Weights of a small mixture-of-experts language model, trained from scratch on English Wikipedia: a softmax router.
Below are experts of layer 8 (counted from 0) of a mixture-of-experts language model. Rows are named router (the router's row for the expert) and show model dimensions 96-191. Each number is 128 + 32 x the weight over its row's rms, rounded and kept within 0 to 255. Numbers have three digits each.
After each expert's rows: "raises" lists some tokens whose logits its average output raises strongly, later layers aside. This comes from a sample of Wikipedia text that the model never trained on.

# expert 19
router:098109137109103107099143182113161107112140143165074058117112135136139104151198107113161101108123109163040121183133116201092121137081086140099165126087109092099138123119175159096169160115136102100126179216171147132141168149169183073121085148085063122062117124128077104130163122135151110074
raises: "less", "arm", "chester", " height", "row", "ough"

# expert 17
router:097139151145089126126103144100170139123125107167098076142161177167109096177182109135133129087154065075118122138178164175134168122154116143135186175073105114128145206139150109141121118101119071113115146141132143060189193115147155127073112140114057059076113143109106128149187116195123111070
raises: "ida", "8", "9"

# expert 27
router:070134152122143080163097172167173087125137176154077097106146120138106111102166157141193185125120034119100084139171150146152157139147080150121171144103130103155067113124167113129176156106133089133089161102145198080158102097109137107079110133113153038093128133071137117182134177109190101120
raises: "°S", " Succeeded", "ility"

# expert 22
router:132111170144098116159100144140122110115091136149122107080095147213083098148103078102098071093113059101098128114118144148108165126020095097138156159128096087133156177127174109139159109085112105101135083155189173079119113121159139111079113117107115131160130149119083104132161117220117138117
raises: "0", "9", "8"

# expert 18
router:112146141049114088161107165127152091135122089130092076105103144196101111170097125048136150102140074110107107162118187163190142136134118125091137167110099125178164156188146182073107174115112094138137177133202101061155152131125129161091069129058082154079168189149089114133126076165122115138
raises: "ely", ")\"", "″N", "″W", " miles", "ș"

# expert 12
router:127123158109079096131120145140099132087120102127068069112125120171111102110172145109118119115148051115151127126108160157149125117135107092126104086118089098146118150153175171108143091130103125152171078144213171056157159099149171110154094129064102130116125152113113145103163110142124105077
raises: "8", "7", "4", "6", "9", "5"

# expert 25
router:108168175105126120142139140139063116127109149134101082179168179161170135144124072113154199120124069104130116106158105160157118134086080114169111109123068080137134168084121163141099172056098112102107130141127183084142140145160157098118128103098082128139156161086105130101136079164124104124
raises: "%)", "°S", " MPC"

# expert 36
router:086079129138112050143128137149145135096118130197135100079121119141098139147180089190180096073131074098152090106188142188132119132169094142152188153074149125118126162124175130135143138125114100136122134137157143106183153067124195122134071155069126077092147108060131096139148123109078112107
raises: " reasons", " minutes", "eration"

# expert 28
router:134132119128156110154079151117140088087132130189103067104137125166099089177125118143099125136120029118134052124159093148130182114130102135165149209128104145154169138139146098100143141127091093094188136132154158077173122164144141154116090082117059148079123125150094172155116123173080139112
raises: " months", "gan", "9", "7", "6"

# expert 11
router:036165168152154128122104094170140119106084165147064062109168163105116094128123144174144137124121131119129100147109106124124149165121078123156118166118112164147124113120150140137141123111087134130090093127145142111090140159165189164129100107089105112089156100117119113120155148168092117127
raises: "-century", "°W", "iring"

# expert 9
router:084150103135094109110099145187129128076108104164108146111155200157113074114110115092160136057151095164051071094121168180105125124147162166194173172076146112144116142156163141140150124093125117067127157171151168055123137131149125118100118133077061119082120149097139068136148143109106129088
raises: "°S", "}\n", "arn", "MS", " MPC"

# expert 38
router:093146146160118114170110120147142126093118166173146082130119186143101097156132122166153154117129094124102149126189152165167148144177094125156153161096089083177112137082153138109135126093065100080128160159143185094176130200092182175144074119105094082059132150068116099110145136176064150157
raises: "°S", " way", "°E", " miles"